python train.py --n_experts=8 --experts_per_token=2 --d_shared_expert=640 --router_score="softmax" --balance_bias=false --router_bias=true --init_std_router=0.0114 --norm_eps=1e-06 --tie_embeddings=false --optimizer="adam_variant" --lr=0.000577 --grad_clip=0.5 --train_tokens=292600000 --dataset="wikipedia_en"
Below are experts of layer 8 (counted from 0) of a mixture-of-experts language model. Rows are named router (the router's row for the expert), up (a neuron's input weights, with its number) and show model dimensions 320-383. Each number is 128 + 32 x the weight over its row's rms, rounded and kept within 0 to 255. Numbers have three digits each.
Before each expert's rows: "gets" lists some tokens that make up at least twice as much of what it gets as of all text; "comes after" lists some tokens at least twice as common just before its tokens as in all text. This comes from a sample of Wikipedia text that the model never trained on. Tokens count by the router's weight.

# expert 6
gets: "\n", "-", " (", "\n\n", "–", "  "
comes after: "\n", "-", " |", "|", ".", "="
router:115164090162143123151141098133128178130124114095167168081172168122122108123112103134122142112103160106119083121135110086102153118252085117145137151113183058112139086179128127121108136164130050
up0:160154108119100130130135120144118149149143127154111183087196184113183153092093059097126151133154152111125186129144112142129087120088140088143132104148106127096184175086142135133087045073131147
up1:189128157115125124105135104138106170121103153144153166147109211151136143160148119073167128120089130164099144119087146146136138152113122104116088115155091059167163062106130060145151081079134155
up2:166128162111178090177144166154097111122028111102123091132086109150145197083091137108128144160052087102110099118108101081102139161148137140135103103167097117145145131191044160162144194132150115
up3:105086174070170113117190130117154112140112177103099100098100151192188130140144087134109113078158177092121161130120052147089094152128106145136197137107153098103157132095095086127131172129187094
up4:087160129121113176082114107096125150179136129100068096154147103129088174129177132172092166142187137159228130087140176175097112177133117142071181130175085145146106172036131138166135104132143198
up5:122100135119122151135110118096064081148101103127106176104148097125150142121080159114160109135143126140158108144130128117158094091116082098091151105151116147119076155124214061134123076144111198
up6:080070146119162100142099087156157127178151164135145156069114104162144142123138154145082104075088129167137126114167132150159113184117119141098127156127108143158105078090100149100132165160180115
up7:057172171141142126125134170165120098118161154091129122182105167165143166130100094139079140150130078077168121101156126147160085139092125121113087124145104140146135172163134097193101049108170131
up8:128140114182161127178130085110134177080135167066129123183115112147124077086157078128109153203148187155237136138094153173090096084091131140135147135117109193114146176147094143114093079104156114
up9:124113163127117116111153173122105104130126142166083185128132139071149086119076138120111113126112147116162119083138109116167137061130105075060122148110146187111137190081132136110063096099105134
up10:090157116138115136149125136114086114160093116103110132085053100160086142164095116179124107081117090121190143117096061171120120130133101108108168148097114138094110201123135141099107145124104091
up11:097082176139177141063140093124112112131167099120144116130116116099135058095115068161069164118065134197142137089139078112112114169135104119074101102095129095082118128187113095077045118102128140
up12:150140166153159116150172159135126075164080122075129143099089124130138152115148157160121137130165116193124132142096090153084125101100169137060112077144100164153104174146145139100117188113142108
up13:153060100159151109129153181131165194121176185140109129164118134129145165136177052093117080152102149135155078135139139135119157121108115132116184142107154117127101072114132120094103111138162107
up14:086140136136130164109112170092093116145069174091153061116105125084075094173102166146202145165190109131160068123133153172168080101136113223094127081175092088094130164173106104155107158121169142
up15:113103152053126083140154214110115192137153199095168119163148159151170142113144115100165124181172141119115143126072175183100108114097130173198101071110163125106117102133126083116137151086157084
up16:196060166132144073144139130145172093122135110129141110138161129111138128121123069090107136141126156130098162163094154132088115079128187177122142144164086092175128140141148125121147165085127135
up17:102160172099141153087097150145102126130118150122186071092162110121165099084123208140155162176099112130173126119167124140189134170116059150168097087114112082130128162102119092094189162140164134
up18:114165142116175110189114137094181179139134115120113111123107156189075172103153184142133188146197111183173155089071102144115138082105148142113174161099115078119174103094117143135124210092113104
up19:130119154139075145097116164128116099154149165122130122160152106191142146134128131137132149078172171121156091099170082136159162102123117122123145123133138161180111084123076071077053131126111188
up20:152136160093147132045122113189144104134102140185115110120121136106145113143132136123163116108186111103081153119110133139132141147094096095104128090148124136121151079103131084111140133117123123
up21:094168151110129126177111166120117083117163139121108062077159122102114139150095095132191130126079145102112179113178130156133094157136095104155193094104124089035103209105163144121118120160145124
up22:210191138142149100178165096122157093167092163115181093207149155037166149082114119128168127170187125095156203123111165185098086110134122136168161097113080152100102118088143112079081116097124121
up23:118144123142184104138165107125128134121179195163205139170114115100132152100117118126129139176098146135129130132204145130214086077114162068115136151083134073159148160155159114135116144145117149
up24:105102165104130101171076053138136151092082112149097128119131137110127175094114127135160135153189155135121118097143106136150145092116092110134136149139089130089081122120097093062126128156154132
up25:121110138117144100188189109144168160123183070131112179153117096165137153071143085109171124117112132131086113094134144162142169140122122126122119163131118063132096109127116161138117094131141107
up26:146124152097162126129095127146136140092122188137097106159147082086087168118106031118120194137104144112130137106162155186143131127108129165190108110092115165091107191170136148096150102115134168
up27:133184182134134135138101159141083096134100127109155138100153153130151109136142144166176147180162093176173151090161127198072134140121162158187158118166126215134126136095141124236121083129159129
up28:139145127121147125155118118097107072103106108123118136179086119117192136091094185111112139116224133129142153167120167138147132111116165133107172127133063147099111134072111086039086165110106115
up29:150168144140125124146102130117188109142124157116183091073164121163109077168158102111174187109101148173145158149166156154109148101124172091182192116187094130139176188127096163097152102104164144
up30:148133081087211172136065130157113107110183074150150080140104087098122094054067135083141141185170178157123134145093110140100117079141165142136140126160106063171123101139156130094130134123129079
up31:133080145139149134150125155093094071145155150097143129108151125115143107182127063138129101115170211173154145158150225144134046133123149175109140140145152169136121186161153123136150166075136143
up32:141112198134172094134179137106083202174105121103114073145160135135130089121178095165147133151133108064129129137128109133088107112113085140076155086084167143085165137146119106152102099147109074
up33:090157121076159165140090152195133153129128171130100102106105164158113161136134082216101153186198126139156110097123159151127150081133132119141200140097136138044101148173095117099104117100127105
up34:096098091145081092137109084123135076189127114091138177208088119131114092179126116187169138090146133127181118163109123148088127077118133124131156174124141096081076143169116109083109118093104141
up35:155127192103140135156135114120084076223128175180127115100122125147082185147109117107164102151142176178165166127159145161107152144103176138088173152112192107129097148131164082117120225119111106
up36:131204108096087188116154149168102074168180136114122095123076170183153132172083108131136141097212133153128077162079159146170082105148079100059084101142135090106128117165141097159119090113132194
up37:145138125093135105127093124068137099095127077120101143136109146127104082128121147150078146160056134112128146148143129164176178140132153129143197106179117084162129128168107098118116105113167170
up38:068132139109122106165100177144114164131136173125112166123075152141156164161097161148177127157143125139123165134145127091179166132108082157075095113114148143081138104091130105147166153142192144
up39:158130111126161188080099150091124115077134170089128106111102122117128124116121107111108207167121120128103168131210096153120177103125108121101124106174112134129135137121088144167079149110127149
up40:103084124095149135158158119091106040148090086155104167087133096132151071108083098138108113099127110122189107089104125169209144115113113108165133145132097058148142161141106124138156123114142103
up41:166177116166144179084163111145089135161102139076130101153117101056181078141124182149049130162162102147170109127131145173156121112112080184135128153158104150140120099138103116139178124153108089
up42:083108181083121157110108144138104118120109126136128160152136159172100132145132057144087118125124106107102181121137163155137098072103079163062162118059134144117094100149131141079104141110166175
up43:094131145070127137169166044129109182124147165115132147163157128142121193111126175144111152144169167122148153113108120173084122147103137126141088152179125110175137151109119087148154187066087100
up44:167177142095128173127112076133086091068145128153147134170130149115118152184150150124123132151147166217148148113218176121106087146082149086142141153145139074135130143117164105117133158117152165
up45:051113255081133143138146172137107152147077162206170137161164139135118100172122141136123155108145139133104110087157085188141155133101140150140118152106121137062124091057127177135123173125151099
up46:156122163120155165160117131147126102115146122118162094104114130063190111076094146127135091105161169126161088102122094150175064098120139174094118099106111173096074086134162112136152133093132158
up47:088071125073174182140139112147138087154122144113154120165137138117161092068138098151130101139146113137120113162144126144145106154132120102171169091068106132114128143091108140078056209145093120
up48:170127092124122164133175116131168157139172117114088091125086117165130141083103138101109158099126105108162146116135114164148090141117088171145056155121104180179201112154138171175194125118137120
up49:184153129083132146137152162060113099090138181199133101122145135152118148147147135149111114097117142138115127074122134187148078121112123111151124116133148119131163076132148112130128062082142137
up50:082151177177112127114147152116096156153135116121156173159075146165130148122093097140104163142115128186113172134050122121098107178093135123099116100221105184143160127110109132159061153103125135
up51:111106115099114148113115148172105073154137181103130190123143196115156155133090179153062142166183126132133101000184106136136121110095134120183203129160177143158130066099158078150159186135118152
up52:106147143136151095147122077099166205180214077098173082130108131139157096114141119131123177162107165140170137155104157120068100171132095192129118172131091104127138121112139091119125111135131094
up53:153076134164067091164162145151174145142172096126186196114081134160143148127135148091213126086082134128140126170113138099081171121086122163096130108145147180088124166106146120190114105133124139
up54:094104164137142104120169096140184114232086143157099148158062116108095125135128187207158167103130149150130119099101134146086117100104129153081126157134179085057107174120118130164142104086176071
up55:103160167176155187123114114142121071109134110165097128159162134115167092124126144113149106121143146099177132141099107140125121113126150144165120099138051091127127126041163082121141137132101162
up56:090129131106140135115168106151120102139077182147061110143111139168151183092147178160071192063179172173145139062161083103142136100127143134127140096185115092169094147074098078116128143146142121
up57:114130117087142111179168113137135167142160158097094117115111160120202215184130101155163125162142134079104135094132099121177096048073112175096142111154115153131134125163087091129114150104163150
up58:138096131086121176113086131106096130112101099133193115127139116152141159073122120195144119122135135208158204117095124157127121126119131152119136062172204133086108086142112172122118176148106149
up59:179147150132129107118157090118171198106085113139095108134133128164170083092119158077098118130107188105129119191062131097165105140131112107188120140137093150109146154198144152034112087118183142
up60:220131116128163155144119111136122129145166094172142174156099114056140083140138161098090147108167116206132131160172179141096138139120156143202124074130087150131141156149131103131159113071090136
up61:118050189103190160141150134152152121173140148176104170105147120122190111062080130088139129127160103138135143094089125084111106110120107129118124076132078106129124098097246109072017146064126141
up62:173162159084110139141139109121113098215123120091132119098105181081129103131186076154177131147162127093152092139123084112106092120112163143133136093075135073011150169133111141119150139077164098
up63:149159093108181127183085156183172122121156162105107101081104213139115118131105148182145150148083131131153090163109126174150123149089160165210096103148103089120148117164127107114107131099137169
up64:093177130106130063143136134138175092125142133091134104157106174142075157139196210131096194159115192141162140119139192117112122113108130160108127169151178134154118142094106105042126130120135108
up65:179151067152129104090125089176135109155082142147062118146152127116142163085095122174120146165177093149135149190077166093110184080108109123163170128114125231156175133150114129137084140137113132
up66:099135114118164151059165113118109120160108141118105096143083152148154131128165147185103193143173065139192136097115106119156088141106074112143095118140123145071135111148100077139121134078085123
up67:226132128167141149155174050159073134117148146121178084137099086149139099136186092158136122124161166163107143073178164148059118137127095184153154102150074109159152177163144151086154129137137074
up68:199031155138142134081102102135123094146140185104155116120067104099082093190186163096138151120147143183110203166139178196118095146107080142120179126175131117120143109105162087141088155168068060
up69:156117150084106100158105134170104144118117170113169102140210105136180127152089101066100209154021113117154154124126116161145062159097094100124143126150132112163153115162160198125156174112127179
up70:127140133142137083125170136155110189158122161097095077086111098128122084137153093175146128125152113156112133138126120153152181126112136071121088116178103108165154136152086068089136165061139104
up71:136113189148166112061133107139178098149140110123130142151193190106127111131132140175162165194118143114155123113149146114101173178107111060127143134139106098079169146085156170122055082043092101
up72:133150146115130114126119142136149105150126185160118164166113136122120100112136116146111148135118143130078175165048104150130124164100125152148140082188080179143111135086163113193095107085134203
up73:170136093123106139109134142146101129089138183168113106174218152124083176107090113175130174096136186136185135131122137146109079221126096119132128124151085204181073125099172155112107092142113184
up74:095143152151168132170112109161093121097106060126080100184108129085095116126073097105165149142080164153168153133065178134115098099100150051132150096109075104101142159203066109144103088131103143
up75:091074178113129136173157083129080112131145148117134077081128139145129091108143122127126191104094085173127156108142123145076076118129143114172193094105146121110143077163145083175116182151120127
up76:154126176153172170118107097148152070123125095121126160116125112102173112126190149169193169144107161150189178082107103158070107120113094153150125060116056119145104081129147144122184128106139173
up77:151133126152179150096165107144140163153093168111064123111131084080176120157147097110154117187112086093119131110142080118190160140112082093082109133134062077172120124115147144103189083111095128
up78:123135136121165164092136099204087133176093191119086092132121146048140138167104072166170145168148079122183129148112138108088089105125086171140068105096079136157171153131180155095140095130082167
up79:109108104135152195144113111127084126148149109129072114149155139083141052082142153122145142170073075131179137159136121159155126144090130071118143081128121115094146157127140132094139117077087154
up80:133121192110154096133171100144099137148078114117169124103132127184177144156115105126100151143098162162151120103114162142150132115121135159129179141118128119155127162210087132088150075150081092
up81:135094140159132173123111199194098116128052154141134152105162108120153156100091196138160132156153132125108141164116131119189105129107146167141135090133138207142112101125133090086135171101107149
up82:153121091105150167082077133141159101122156130133159099108165114087069086115183130109162199144164148155085171153145134157150098127123120123168182135180104119121122228108174196139109096142094145
up83:131094180103124174096170126157090079175126124138087135156085096168159119132088161153142121097134226135101162141161079103116131075106115077146126124106199101100111058058126099103110158111137125
up84:148122120144179106175088167116162116161239128115120072132112114114104135195164114117137143120083207172138159138147129125097168201112113147163147162132154188102118166132139116079141110085137060
up85:197135149168092102152139115120115166164052113136143134113105098121147148138154133149125120152115176126166170092194137092130121104138102147137147090143074121159156136128112113162090075087137107
up86:103118141137135137127172117166073121146150211099106100133145091122113091122116060160132162138097158140085120091113119118132087115112102123122164161114084114177069105150165107142068108130172122
up87:132086167122138098157062129121080147140084118110190137113193150107128114148116150074115121115117130138086077131142134100135159052102125204131167112224136098121102154119104130169141136125122148
up88:133162120149193094164100147129140081093164164145160230090173167142145148116145090131117131180106151116156174128101134126132151097115104129134156140140085089123106128130171150132068109079135154
up89:106177151144160143101120148108094085122072120142123069211091082139184156129154151147071178151152189191186171132104130123153150134119151119143173135127147110155075162084171175109097070119113071
up90:152157122140146137145146151145119104118112136077102097122139132183143111148146069188109119132194094192111181134133186131122092137103101166107165141127180200119137119100142062144108157088135113
up91:118135057072129137096128173100080098170112128164114127176152205202166074110184086098178152070145142117125140114138092192127075142109134124125133121150112127032121165100160126127108163107114171
up92:085125135153141141153128148103092116141120125072082101104067130130137157129154147115147159191157072174141186095139146161104089076114139131122115103125077165141129133163170130090067103107108141
up93:078145102196112100129141186094166127151114142137148120141121068160127094109098172185137185159178104098134084120130146152156100106114140076157177160102128117103071105139087167096090219101130121
up94:154158168188175160173045126143093115082133108053128058153128133126177133123141110122096132177067146129041206137201109158141128113114093114107170116185152148155156105135111140125111143164101139
up95:133146045110129086092133127096155129141093157122105165154097147113130190146078073152150103089123240094150177161122141164106148106089099178124153141143164177130165140116148128217083145142121178
up96:144195139143093154127134147173155062140090105139129112171139147124149184111162126123122162136174157112126141159039163138216107165102110170136091098152117163139114131124173119118050145151137200